config.toml
d_shared_expert = 64
hidden_act = "tanh_gelu"
moe_layers = [0, 1, 2, 3, 4, 5, 6, 7, 8, 9, 10]
router_logit_norm = 1.0
init_std_router = 0.0274
lr_router = 0.00165
norm_eps = 1e-05
attn_scale = 0.177
init_std_o = 0.0
init_std_down = 0.0
learning_rate = 0.00288
lr_head = 0.0144
warmup_steps = 488
Below are experts of layer 7 (counted from 0) of a mixture-of-experts language model. Rows are named router (the router's row for the expert), up (a neuron's input weights, with its number), down (a neuron's output weights, with its number) and show model dimensions 0-95. Each number is 128 + 32 x the weight over its row's rms, rounded and kept within 0 to 255. Numbers have three digits each.
After each expert's rows: "comes before" lists some tokens at least twice as common just after its tokens as in all text; "comes after" lists some tokens at least twice as common just before its tokens as in all text. This comes from a sample of Wikipedia text that the model never trained on. Tokens count by the router's weight.

# expert 244
router:166177174112159034161130145085144140137106124187094162089117117063169095138129169115134109119189092129170059147168163143121179098080143122058110117129102103135116164138102111123161124097125122110115130146153137079141128139116102181153183149128148122087134090110157120114113112166048079097
up0:082105156121100128176134137154145099177114129196123135107090118156126117158153153144116090107130172135098118108122082154089128148078052099079142179172098130094047101155108116167192109139111138110127127113156150135098114143131096126072118157202084105067178134135208159117103144145172153128
down0:109137147152130184102079152187165121151145178043145094058043111124092119140037087157152136114124189103121162177129104129158141106123141137144172113103162109119193195114180134123102132155138088157142140162121131120110176098134125128113096112123113143105158069136156143123127103113136081101
comes before: " ", " \"", " S", " The", " P", " K"
comes after: "\n", ")", "\"", "4", " such", " known"

# expert 136
router:111136148086096084118095116077132161098102156135077173100042133082179090087182119120148093110187123095156110132098122187151177091172123138073182164114166162138084179130103133120112128128110145118174187110126105141142115147163127173160129142097130168146115160056104181144117123144095151127
up0:115099159091139123057159094143167145126093098089123141153138115118134156169160031145097142149116106102103146161116143107147128098155149140166056120132157143165180145129146108060150126128196108109106128136169179227118116121177101119156108105109135150193097126150105149085125135079173136083
down0:136107094128081119134116111101163157127107147156218097130053113152143095174087129144120164126106155159141098134139117050126155128193159148138167111110166141158064185125147072147146122130046095136067157149114119139156125107126185104135101156087141112092180148089114098193124127120099102144
comes before: " ", "|", " List", " •", " Born", " The"
comes after: "\n", "   ", " Coordinates", " Location", " Kingdom", " Class"

# expert 108
router:168085145138173111100052089164106146107136061133106194147160129133096129157101110117173138116144214124101137085158112120074134146125131068175109105104103101147170207088101096150114114127171184109102140100141124060126138147096148134096150140132087071177073126113131150097130088135116118118
up0:120138186151139105077151115172125124148123095137157203124125096147156084097144192151139129095097132085097089178094182113109115128099093118140141092065102152134092158082162157135181105141160137105067157178205097180151158120150163084093115097143100102159083123152125128155144117098188148143
down0:102151137155180116114106127131130135162133121135167135124076180118107160153157081194143086166132114128149159152031136167146098094129159099102170120099117148137137068089087180114126165141136078140132167070092136098158086161155123119117164185114108197105159133129104054079133155125077098135
comes before: "9", "1", "8", "The", "0", "7"
comes after: " ", " =", "1", "\n", "0", "9"

# expert 163
router:108196115098084061138082121083134126173097145132087140133126113063193139214146157117159128093188132152135099157133123157135186152085107109062137176118122113113114118180155093113133111118127084120107120141124138060122097170181153184140114157111116139100141079131089120131115135168070089132
up0:092156114106141147135138158174149077128124129158108107096121143136149102191199115136122145197147149100122110187107155166158167126134074130125142132113136106113074142139185179077178141180116061113090134124175122131118114118173114101095112110172156049114113121139102063091142165099118105050
down0:114112063170101133141128090058094110135187139109141118093195070091164115120147172116091084104117157142150183167098070130118136146140129129151127140152087113162185103174114104143092187116107163164193165080097165076182135127102120132093108154155158119088159135117107153074151108138136164106
comes before: " ", " \"", " S", " List", " •", " P"
comes after: "\n", " such", " known", " name", "   ", " N"

# expert 125
router:148134096181114080128159095128143148143119151112097107140130131097146071180083170084131188144131137144151084148211142082063114115087209114148094092175143063172136144076134152116108167130144157119136105132126117100120143117129141190134156099148117080135111089093103105093134067080101161090
up0:174150149126104193154096152153106156220124026066105153125122056110129084135085099170103124088149124159157126065127146164130148130122119115126161153117121141152176126170153163116132121098098183130095150162115102160140137138096109125159087133173157127138200128087074157135092130146158161126
down0:169141139108099112169175156158129090108135116172123156112143168103157128143067090090168128059135133137149083072125088140094149120135143074143136169064089123131144146146153175142113144123098040174121163159144125133112068177148135171135117112108146155192140098157115152090052119170122163077
comes before: "1", "2", "3", "9", "4", "5"
comes after: " |", ",", " in", "|", ";", ":"

# expert 215
router:111141120200098126139159101137110149118124157122146103135147121117143064166079171071101192159152115172181109163194142095091102144095191130163104115164115065127177131090114156134064160140133135120124093128132134091108148091106172199155150128122102080113093090118091063126160100081126143124
up0:150162138126113145154070057182127119148153158101153048080139086205141135126124085155123147075067117113149069091088119136103165103161129146117126175126131147120176137130144110049111131172113131058118119186159142186131143146158165102088142099136124163132092137139168150116108140113120187123
down0:102054118116121147094096117159126140124078092163129138150115117148125116134175153117140080183082087144145170162079096098160115190183149122099136118117124120152176123124132109146125111150116077135113129107170057099129126129133167048147161183110143117057126214098165145099121123156122179188
comes before: "1", "2", "3", "4", " |", "5"
comes after: " |", ";", ":", " in", " /", " October"

# expert 102
router:169086136152128106127121121182108126081111178125150106105097136122156116181118139080177181109195094121165099150187126118062150148119160142140083095156139078099173148059120144139086170102102169160136143107128100084089142132107188169104176069109113093105107086166085122127145074101133148135
up0:109087146064111086136180133136089109125112158121174117145120144103169115133148119147148119169111106093169151158114116160200157130100082182115107210146130171086139136128125104142137018142099119103092138123092107139135113134145110160110088117051177145121131191114112172134118163144089182177
down0:206123121176072148103144085105113127125173143182124118079110130116133114133110091145135120126107139134172087160129105132101088132147118096172137136124121147086161154089119108188080078097143146099158174174089034096103124200115178164109128153116087126202134105101119126120134166151177175164
comes before: "|", "0", "1", "2", "9", "8"
comes after: "1", "2", " |", "|---|---|---|---|", "|---|---|---|---|---|", "|---|---|---|"

# expert 203
router:123120112181114080121138096123136139133106166115123146134113149101135070178096177092112191159117133160167087165210120096050140111107203107156117076172138075162139151074136147116083162133154147134120092118137134073115149116134137188140164124147114069124115102077104098099147087090102171102
up0:072089183123159163126178123110151131075125102109106132160207056109026156074093108131126155157054133120155124120104112142160107111148128117213113139170118124115081111120159156063127133169139108115173086143157139122125126122078115137160133148063103115094151138112134117133159167123103141148
down0:161111115144165117171122054120127157088192126095125125163123058085127158117112118139152104099114156098097139124055111132160140091099132137122103151180061161099100147183119146167134190120155160157165111120127155141120155145134092148130099070136100179099064083164149152108119173188125059120
comes before: "1", "2", "3", "4", "5", "6"
comes after: " |", ",", "|", " in", ":", ";"